{"n_layer": 10, "d_model": 384, "n_experts": 64, "experts_per_token": 4, "d_expert": 64, "d_shared_expert": 0, "activation": "swiglu", "moe_layers": [1, 2, 3, 4, 5, 6, 7, 8, 9], "n_empty_slots": 32, "router_score": "softmax", "normalize_top_k": false, "routed_scale": 10.4, "balance_loss": 0.0102, "balance_bias": false, "router_z_loss": 0.0001, "init_std_router": 0.0172, "lr_router": 0.000532, "vocab_size": 28542, "norm": "layernorm", "norm_eps": 1e-06, "tie_embeddings": true, "optimizer": "muon_variant", "lr": 0.00193, "beta1": 0.93, "grad_clip": 1.0, "batch_tokens": [32768, 65536, 98304], "seq_len": 2048, "train_tokens": 505000000, "steps": 7897, "dataset": "wikipedia_en"}
Below are experts of layer 6 (counted from 0) of a mixture-of-experts language model. Rows are named router (the router's row for the expert) and show model dimensions 0-127. Each number is 200 + 20 x the weight over its row's rms, rounded and kept within 0 to 999.
After each expert's rows: a language model's description of what the expert responds to. This comes from a sample of Wikipedia text that the model never trained on.

# expert 35
router,223,180,188,199,212,168,210,220,164,182,174,211,215,197,181,181,183,188,223,184,214,232,195,191,191,202,181,228,222,222,184,200,180,202,178,214,214,199,140,173,194,195,192,222,210,156,200,216,194,190,205,230,214,187,227,214,219,216,185,183,173,216,200,207,183,176,210,219,205,175,206,204,222,213,187,212,168,169,214,202,206,196,223,198,191,230,196,216,200,215,188,210,192,181,207,195,229,234,218,177,159,214,201,227,234,208,182,167,213,196,178,216,235,213,187,203,223,205,151,237,172,179,181,235,177,184,230,201
Family and cast relations. Kinship words and links in biographies and casts, such as brother, married, daughter, starred, and the "and" or "-" joining parents' or cast names.

# expert 14
router,222,191,185,242,206,182,207,206,200,214,191,220,226,158,178,179,159,192,222,162,256,238,195,181,195,181,196,216,204,184,199,181,160,194,195,191,219,182,180,196,167,174,189,191,212,193,192,216,192,203,213,214,210,182,210,210,214,188,179,179,187,202,189,232,191,184,188,213,190,194,239,178,214,211,188,193,177,177,216,201,200,181,205,216,201,223,191,216,189,205,182,213,218,183,197,188,231,230,198,192,170,198,176,205,225,200,199,203,204,186,180,177,221,232,175,195,262,226,177,234,174,174,201,244,213,175,216,214
Infobox field labels. Field names in infoboxes and lists, usually followed by a colon, such as Born, Died, Species, Genus, Coordinates, Website.

# expert 22
router,232,184,160,213,195,168,199,196,179,191,163,199,229,180,187,198,184,181,219,181,222,226,166,171,186,208,218,200,226,203,177,200,190,228,201,213,210,186,201,219,181,217,158,196,224,194,202,232,202,176,238,186,197,195,202,222,204,200,167,193,189,205,226,211,178,200,227,189,204,188,252,189,247,197,164,197,209,163,216,223,205,196,178,208,190,239,172,166,205,211,195,207,209,170,206,194,235,230,211,231,180,189,201,208,234,207,201,193,200,198,196,198,217,230,184,219,253,214,187,236,193,186,160,201,194,195,221,197
Table row ends. Line breaks and pipe characters ending table rows or list items, plus markdown separator rows like |---|---|, mostly in sports and results tables.

# expert 42
router,224,188,180,244,190,179,216,219,193,200,161,210,233,132,210,182,168,202,227,167,245,227,201,146,204,174,236,231,212,167,186,184,190,205,202,201,196,172,189,218,197,198,187,202,188,197,175,200,203,182,219,220,206,167,215,212,206,179,200,173,160,225,206,213,190,184,200,210,202,181,231,179,209,205,193,200,178,187,221,215,190,179,201,217,215,223,174,181,178,210,194,216,205,176,203,210,212,219,177,177,183,183,161,184,237,219,179,195,214,193,183,173,212,228,180,189,246,224,200,223,193,188,183,206,221,190,194,217
Infobox field labels and values. Labels and first values in infobox lists, such as Genus, Species, Coordinates, Born, and http after Website:.

# expert 53
router,218,210,169,229,193,185,219,220,182,187,168,210,218,164,201,205,165,174,233,194,215,220,184,175,188,180,213,217,224,185,176,191,183,233,196,218,239,187,170,215,187,186,198,189,213,199,192,225,193,169,221,203,210,185,223,228,178,176,169,186,175,237,196,208,192,185,239,202,201,192,222,197,221,188,180,220,171,164,210,210,214,208,180,180,198,233,190,199,203,220,202,206,231,174,187,188,225,217,204,188,181,213,170,199,231,208,179,203,202,178,184,176,225,213,191,193,219,216,177,221,182,177,179,224,192,180,212,194
Mid-name pieces in proper nouns. Middle parts of multiword names and terms, e.g. Civil in American Civil War, World in Second World War, initials, coordinate spaces, accented letters.

# expert 2
router,227,201,178,251,199,172,198,217,162,196,182,206,212,186,194,199,170,169,252,198,257,211,164,160,184,200,224,207,209,203,167,186,197,218,194,214,199,208,199,214,168,203,187,205,234,184,186,241,206,200,238,221,192,181,214,213,222,209,189,189,198,216,205,196,192,190,209,208,195,179,204,194,242,194,182,207,194,189,196,219,235,185,202,194,180,227,206,181,183,215,187,210,214,184,186,213,212,200,190,197,173,199,169,215,260,210,184,180,198,192,191,195,236,205,189,209,240,218,180,207,188,188,180,237,195,207,200,193
Section and table breaks. Line breaks after wiki section headings, list dashes under See also or credits, and table separator rows like |---|---|.

# expert 52
router,218,213,197,227,215,178,220,222,191,201,171,192,213,201,197,189,141,204,245,169,194,207,173,166,193,200,200,229,234,177,178,183,138,197,194,206,204,210,151,220,164,203,185,180,168,175,194,206,184,196,213,209,210,187,240,223,216,194,172,208,174,205,194,212,195,159,217,198,193,164,245,197,222,205,187,191,188,195,201,204,213,175,188,215,188,215,183,178,219,212,200,202,197,153,197,180,233,217,185,190,180,225,198,212,242,240,182,186,194,168,201,218,235,209,188,190,218,200,178,219,178,202,182,223,208,215,208,224
Quotations and naming. Opening quotation marks and words that introduce names, titles, mottos or quoted speech, such as (", called, meaning, titled, known as.

# expert 25
router,215,191,172,216,197,176,198,218,173,222,164,214,230,185,183,213,157,198,219,189,191,234,211,157,182,206,197,224,224,173,168,159,184,223,209,226,192,224,173,205,166,204,202,179,199,189,193,200,188,191,217,197,211,178,221,224,218,205,185,182,182,205,194,214,187,180,205,246,215,190,219,195,226,196,198,215,168,193,212,216,211,193,214,209,193,202,197,192,197,230,200,209,217,160,194,196,221,210,196,181,162,193,196,213,236,220,201,182,176,170,205,201,240,222,166,222,207,215,160,207,166,213,176,205,219,208,211,210
Clause boundaries, speech verbs. Sentence-ending periods, clause commas and conjunctions or reporting verbs that start a new clause, such as because, although, stating, called.

# expert 59
router,197,198,196,214,195,175,197,227,196,201,180,220,231,183,200,183,185,196,218,165,194,218,203,181,177,209,203,232,218,189,185,190,176,198,195,206,232,219,185,210,210,211,168,207,186,184,172,248,226,199,202,230,196,192,230,223,181,163,166,187,149,218,204,225,191,143,222,224,204,192,212,224,220,201,168,194,190,186,193,221,210,207,206,221,192,225,182,225,202,224,179,190,218,177,205,199,212,197,197,199,167,194,213,199,250,224,188,174,204,170,179,205,256,207,173,211,231,208,176,240,147,186,195,188,185,206,200,196
Romance and Latin word endings. Final pieces of Latin, Italian or Spanish words and taxonomic names, such as -us, -ila, -esta, de, Giovanni.

# expert 11
router,217,216,175,226,217,194,192,205,185,183,173,208,219,163,195,188,193,193,219,172,238,228,190,190,195,180,204,210,223,173,190,176,189,210,196,193,202,215,182,207,184,213,185,163,206,180,197,241,180,201,225,208,210,182,237,222,215,181,185,188,184,220,192,200,188,184,219,201,174,207,234,199,221,217,192,190,162,188,205,197,217,192,205,205,193,246,183,193,195,209,194,203,236,169,204,189,216,246,206,193,162,205,200,217,220,199,189,182,230,187,182,184,234,209,196,206,249,227,178,227,169,192,189,222,216,196,226,209
Word ends before possessives. Final pieces of names and common nouns just before an apostrophe, comma or period, e.g. Fredrikstad's, Beatty's, school's, don't.